{
  "n_layer": 10,
  "activation": "gelu",
  "lr": 0.0156
}
Below are experts of layer 5 (counted from 0) of a mixture-of-experts language model. Rows are named router (the router's row for the expert), up (a neuron's input weights, with its number), down (a neuron's output weights, with its number) and show model dimensions 0-159. Each number is 128 + 32 x the weight over its row's rms, rounded and kept within 0 to 255. Numbers have three digits each.
After each expert's rows: a language model's description of what the expert responds to; "comes after" lists some tokens at least twice as common just before its tokens as in all text. This comes from a sample of Wikipedia text that the model never trained on. Tokens count by the router's weight.

# expert 41
router:123168167089130214106122111139104152147019088107080126095032134147147103173119112127125142067110105120141160126147148163129134137063133119176073102092146155122122163113078101129124134123047133136134116134148145167141109127127139077204117134118127135110044114133140107192130144130127148145210105155150106089110089154105139148119092116122145138136150091131104094107114086144120088107102103103159101138067101137171125119190131169135195141129213182093141113171134153093129101126136151
up0:101149102151084123160097157081106144143114107074094122094130088083141150142172119150090138099123127133193169105154136130109138143083151194108129158106113136123151092112060108091086105173059138148191080116180144103123085154063173109125157111062123134139079067098136107145096142147064158205220169067157139158131111154152080172110104145162156126126117137117104101164096079149126117121100138056173147108156111148093094100159156108113084122156147144136146115135093107114118078165113105
down0:115143092157144136162112135143057183094170164092022078117076125102158113088142100136063168190154170170132132151113106142127137199159150146161130088126162163124085080108092091090169133126188149085127099082118115076124118134075158150159110129132142175128093153185125096159076115110091144145140109149136132119097091082105098159161173135135149165163173119106062111163153154132104126128132109143108146165113129203095159138099080108087094153090143144142128138108158120073106159121164188
up1:082119138153091167154097082151056117130120097137134120112146172132108118158090126119137155130118123137109150164060187157098106102103113159150077113049161114101119172140182057161099158203126109137106077120114079100110133105114177110155145104061122123149130109111109101180163133115119112142106129038142110080153118108153078181072136102111169100130142072136078100101125119161056175103124092167126136174131147135109137195101095128165159123153169173135088156149153119117113178086080155
down1:137141174121143078083137128124096160137127098177104159215134119106127176161195112109096104146166114138106173133144126102134180046151145106147168149136136137133097142175106091129134104130102187106133118129110094101103092147140150103143125092128119098160167081073103135124147205112124192162183106124172082142197141143118153133190107076138085156116158155160116152130140141124172216131130073162110172128152147138171123137137106048152097154100095184172089142116100119171151105185164098
It responds to: Second pieces of words after an initial consonant, in scientific and species text, such as "am-ino", "ch-rysoscelis", "sem-irubella", "adv-iser".
comes after: " the", " c", " C", " a", " The", " and"

# expert 42
router:138137130058175140102137098160147144146086111137129146128110099159116145149138111136171146105116153108136194099145108112091134181126118162158081104119078145157088223127078103200114142170083120132119125166129160167113120145172125108160152149179149096074120098068170163150122097110083124131169124149149132085154121078132096139170097100124171112109131074092074076160149071172104105049116089199147159169113095083151103146177189103106152163100100144099171120125169094095135100146141161
up4:137128199089114134111117129052161113123138140113174111106127082167114116114101093132145142078130139133141187167107130069070138134161058192137130111116119109133088135108087121103090122140132171129085168145059165158093156109153102107121182082106124167130102113073107159107135103130126165090117116151155188140199163129114117160160112098118158138052140093133119167105119085127146122099131141177072120154109139114162192113167147037083093143132174146108161063108183103181147170168155134
down4:161107139144116111116104115123118123104177067183133149142159149091156148125153131117097119128133127149124165134156121061095038112108093166129123100124160087202149164174090152167067109160125176101112096203137177184117081111103161074112168136125118135098124128117127159130093125137103130117089133158156191153093115173095115171081175108155113104062115109088160147108078107127084148108183116130134120106133187169142136156127125148082185177149143083088107136097124172053103158172084179
up5:146158093102110072161108114189094062117144145141111103126091158070124106106121069142152173117085140097112153172111110089120081112087142103167062185136097102152082130151154071143118136160113158119097142139093098143118074136165120128123162064176147160097113206112099116126123148132036089105142147068122171193169068074132133133121030157100127144124152102125081125099153113104178097126168117100112105147101116164190128103113150123141099076112075129124085106134140149130147105149132128
down5:122109162157128136123067123151109084173105121145097118101092133154151127168102178105119174133146145150114174120141150136127124122136211140052071168129127133084084132139190171174134171110138143163089075114144119151141101117129092096097103092121115096123143097085120118071103169139109130158109229140126181139147153156108095126177144133084164139144149144191110129122113128110119182171168196154159156118101158128087072144203101150194096123122072124114161074202155165142087135141107100
It responds to: Opening capital of proper names, often foreign or unusual, in lists, credits and titles, e.g. Düsseldorf, Wakefield, Dengeki.
comes after: "-", " the", " of", ":", " \"", " The"

# expert 52
router:117207150119146166144128078136156108213097111139134145045068137135155097104168154168117177106142130098141181155123116145089110109110157098180026091109114203162059163123155107168132120130103125144125083143149203151119104151129122110126115121130192121122049123132162144200139111084095131089212090120109121110123159128151101122121136133119113138115086089137094090107127073186103111084107079163104139148107116120137156157127170125132117141141142096136131147156148132085077085139097154
up3:091060122105110063137108187072145105138104100091136085074077074178092095156158082068114135121162137149184163123118145079104121113112166106131129101112148133130123156128136140131123149177123151101131120118170155141142161145145147160102089181095124109176130155113108169092126139117136107129126146181129093157144111108057134102141127089145118137114086165106100128043094171150144128092130074101093091127040144074045128083103112182137113151181085146100130194170130109142089131191106111
down3:092166087104159142100153122119144137174083132160109144206185143084109112126149120146142088126084175179154141143192101107108141164175086127165136150132136201062144152117105176105121135087116033153110120114086123109077140075147110118149159127152161164102164054078112101150120110129152110102125070141105165132168135149182152120109102145108141138149138132143053168164169139136179133144119149160169104132140058130131125156154138073137095062139148153174117096134137144162069155124202144
up4:149195130127179189175137131134152108169092168174175130167053106132114157105089133113134159071170114110116124110120114126179108205076157132103111080077089097084065134099164115163129117147150107131168101158127105146135154118099116114142120180134088133129150157164142129181097157077145141157143105169104071111057122131117199097122170152142102186097121142125149123113116162130109125065118126149075123120170111133136137102157128162165116184103169140066090113193061105154091104175112162
down4:117085105104108103153099142112185155103157179144089106114112105096058102119154145159141115175158153154121088178085119100132096095094110163145063112215128151166058110141096150111134117108138181128106139125115112120158175125168098094074196142137161155101119093160115111087181134231147143121100167124163111131083137062118085097153106120146137166091154157121122120174095150148113161149088144122105095165142092113122070168128124058105125183070089137198099123149137118142092125112103159
It responds to: First letters or pieces of capitalized names after a colon or dash in taxonomy infoboxes, like Lepidoptera, Epidendroideae.
comes after: "-", ":", " |", "|", ";", "′"

# expert 57
router:111125166120144127114116095157131148124048102102125173131130128152136114114149093136120106123101062139064148124167076203138071113103134139181133153151075150124109185096122136152048134128116116170123084122092130115110140101136115111157067155146149138031145062152179149145107101053127123125196102157162096138088125124144127172136088099129134130107128130154070167118123150122136098091149121096213116116081129145175131180128167109096132157044123116112061082182156114156123111165124137
up1:128130114160148103172148137171110095175095158153175120086091113113186099154113149131142103165084165134133192117206175072125066101111143152090153130150065073165065115073197119154127116122132177109155105125132141098198116123211110135101154129181137123090168110116136066101113100126137121132164089122175069144050155121154139131145131080116104141135080146086107150104108126143093092079123110135149118127153172165208136133149080185107090145146083098159115121161124133099141132135114122
down1:148173138165132140126180142139132106092154126098086106116118109021145140136094173123136133146067137163129123100129102149136111111121136169182126141128208127125194176156095130094155162171138094105154076164140073106021160122205092096100149091131172149108146096156073170071150127124129127079146127186146134082154128140119104125150101109084098131104096087171125177113107137119106077119201151160083148122140131127107116086106111106135168133159090168121075154129110163181177116108147136
up2:108131192140122126112146156117129139168141126093063092107137114026115120116125097103187075105138118155130131127179065179134104118108144119146136156245158076173124130166098119120079122111111133137093112102135122138113191136149156124068124163131118124106144187104096158144110108136081139180101087120089118156160179125129099140158104173072100164170061141162084191129163178093122112164143145080117113088106125107089138143101151146135157122090145121117096133173142159162106070175180085
down2:143162165145155130097127146119163125092114100108109107097169117128102125128124186115124204114109128113075117157104118206163080134154109111107123129078132132074110077144100128115107081113109062104087147165161109107131123092089197140156130126151107114150156151103140140093027115094136109155118169149130112072130128102176082187135115126114113205066074146140146139121119155135099155139149154105112148123174064104109128128083134096138121156066168114171178112108170062075110119121075217
It responds to: Words naming fields of work or study, often after "of" in institution names, such as Engineering, music, business, education, design.
comes after: " of", " and", " for", " in", " c", "=="

# expert 63
router:131164165108133147170060118164143158141045116104149124157117104103196111173168105148150203167140158125136093103117116131119112115094113171210094111152096122162141119104116148186095112165075082161123103130111137076126177146175082123151100145142161166094120134162155164158127059087152134100144082102122118148124151158117119130168065116126170122084097102086119103140192177118119043093068121134159090180115128093155154141145165121074143133114140126160191123167123121156144075126128179
up0:142128121136083142121108086124146236092157080100135181186098130098134119125142153133140120144141097106096138083084139124194119198117177147135097086080136118105088134122138123093167136125113127132132161069095057162118097161164096144152228145095119128130106156155067151137146093082141128136089051100119175116164171144127093118144136137100161070135154125118107124105150130136128090139082128153168114158109145114120181102150081093156177055136123150187132131181196156147169135117132174
down0:148129129139132105111122108101098141062150189088114162134095168144109152088191078107099091116179096127157148146105157089122124100111124170197136086192190166152167112153128105163131105133093135169184174085125131118141120111152105152171102080130138167090126159141124085146107112150126131114064147123142139225109144091121128161155102138149113068106052150111149087134115150110221104138129147113105180097171094145100181111149112141107136176148091133106111168108089110218092114162152106
up1:103116123105077128108117144126146069121045059135182180112141109091114152134191132100153212141130111124061152085148151102126112160079133087072184092098126124150154106078101152114096126140110131145123090159092125154095145134147158075157165102149177111145180057124158153132102166123164104149104132103128134121071047136114159149133090123094148114158137060194110128145101173167164123132132169138184090102100147159197159141187156123147111189147150130135091135108124144144096130170126106
down1:086076108120129084178184095146038110145087100117145181084131134140120109141108164132132079135123179101097089169154138159149149156071136096170153159088132145116103104107159118113168094181187152126119130157119055135167108061145146120112133082143170119132100172131131126151078120150159056103165151110044147120109171137129112132075171133149113075110136166102097110131142127137140132151115115110171129169170099092125082100129160115143080095117103077153075204153170161096110147119069171
It responds to: Capitalized word starts and pieces after a capital letter, such as ind in Hindi, All, And, Best, First, often in tables and lists.
comes after: " H", " |", "|", " Th", "-", ":"

# expert 29
router:107110141084129157142115111121186155186077115131127111087108062137170104120175119138118125148110081096117139131119071168049136146100124119152097162095108121155094177072067117124128186115078162189179115104163157132137151183162116122116050147141196166119145125137109102203169125061112156122163129167152121122191124144161105094190120099166167069127129118080159149132131104156187072119156116181163104139119123105123084181144112132143097079150125152101129133165091104113099131165115128
up0:163144093110146096155089163111151094140121117155090168093096090094141102119191109117148157159087134096120070129135165161147110127151091135134171131097149096173087098110167193137129146099117142159139115159161179171145139189162130151098154088203130169148134173182082116233109068101112144146160107156101120120176121159143090116105142110180148111126134188109117200126093108154108123103120111132128076108152086124111120119100118163183140121108096115072173064134077141129109194058103127
down0:136108109191072124081089143130099154152133132110157095135101141087158107165123148085117089134116131141160157155084169077071115064154116088160166135134109145180148121146104139142147151059132225123156128161110148135090109151099138090104110117162109125070179197094167106184049114109118167115126182165088121093123100151184105056132139091153144144161158120163109126176135163075180183088082154145077101125136136140166200116072108111130117160153096139131169128118138102136133107119106119
up1:132165141099105151171146136160120144201120116136134122071139120059146104064163148120102102112135116158095107133075090181154163200147074108140125126119136116148094117126125148097123165180123169124214129152146140113107198101157094105132113194113185153132152116130110064127080130100124150138169169152093138063159069154115102161118085150152157054162118066107107128174129166129167151159132201091174174149111082090112108135103105112100104126102102154127179162125086136156090107144150171
down1:100114089109158161105132173125161186109135079106126098193092122139134084076135144169074209104151133111104130148193144106102158129152153114059097098090117234164128143075166118132148143123126124144132079116120141136131062121109104122102147123106159077124083149091127114130129098188105098155131134056093040138117138127138115106137119093089115136151172109118136116127114115115106156133136134160123153134121101179108164180064126169141117120106139129122176167061130087169047186131093075
It responds to: Opening capital letters or stems starting a word after headings or quotes, such as "Pl", "inc", "rel"; also LaTeX line-break backslashes.
comes after: " in", "==", "\n", ".\n\n", " \"", "==="

# expert 21
router:110098185066136131156097075187127166156081140116108130085115092171180126153102136108107136065077126057101170083144052127070100152093164130140110138152130173151135186096122186133112201152081112173180112097144139123180126164142129109120121174148128100112114126137083159162138126103088195102149146142149104125164115154128109118162080097198133115136129139086126122146184117173142108069197099127142137163114115067169136126175159146082146111150131156120111121116156151087098118172084165
up1:115161112168070162135097069167057100142153170100097111079133141124162140113057092112108082112127158106178161130120053106056084113101137158088118140103142121125105120142093134141091131111153106121176096141109177158113142127128133129067138074109121100151040129064135135192071138145076179161120180106097177085099138115113060103187116123076108124168161123086119135130140144129163106160145119098117094099180151103171094098117162174111101113163122133075124179150119158146092134153114128
down1:189083166146097105090127161087168165114120184118104118178104171147156139109170153064101159071099161061133123103130109117127121153112155072130127179132132240133157141143115151180134106149139154144090144173179107138123182072154102142170157164090137115090165174151083086119151083140129121104075117143120121202139106129126082114189058101146120128158140112134155140174098124147076106110108118101221119189138123132129127128099110146155100157105125182099141094109136089170123164125137136
up2:095105152083189143166068156130158135179127090156131145183138185163118139177174133121126071119051120101169155091127131074176086103152156071185142121144088096137118108128215161159062134123108144139117161084143118130153124114120161090113071109183131151056114130129152166089097136142133174119146137164111126153186101097135146130116119095172068124085150154079127124190092129116134097120177098111132098152067166134074132116164095141155135133117070104158153126137138154087116115162164074
down2:198069120147143097144085097169088129134056151075121104137163153156166121101106143095163112134163143140124186136084132118120149149088149104134116147040099088122125132140068156074145113132115156170136157200095114123119082173069160076079144161107152171172070173188141137207186194126117149091126111144168116159111121133131129129125085105075128110096135145091198082158134117159154174131145174114114129161147167135094103077169120140130146139135106194140109136120142128135137170113136094
It responds to: First word pieces of lowercase words after articles or adjectives, such as d in dramatic, re in rear, un, en, sub.
comes after: "\n", " a", " |\n", " and", " the", " \""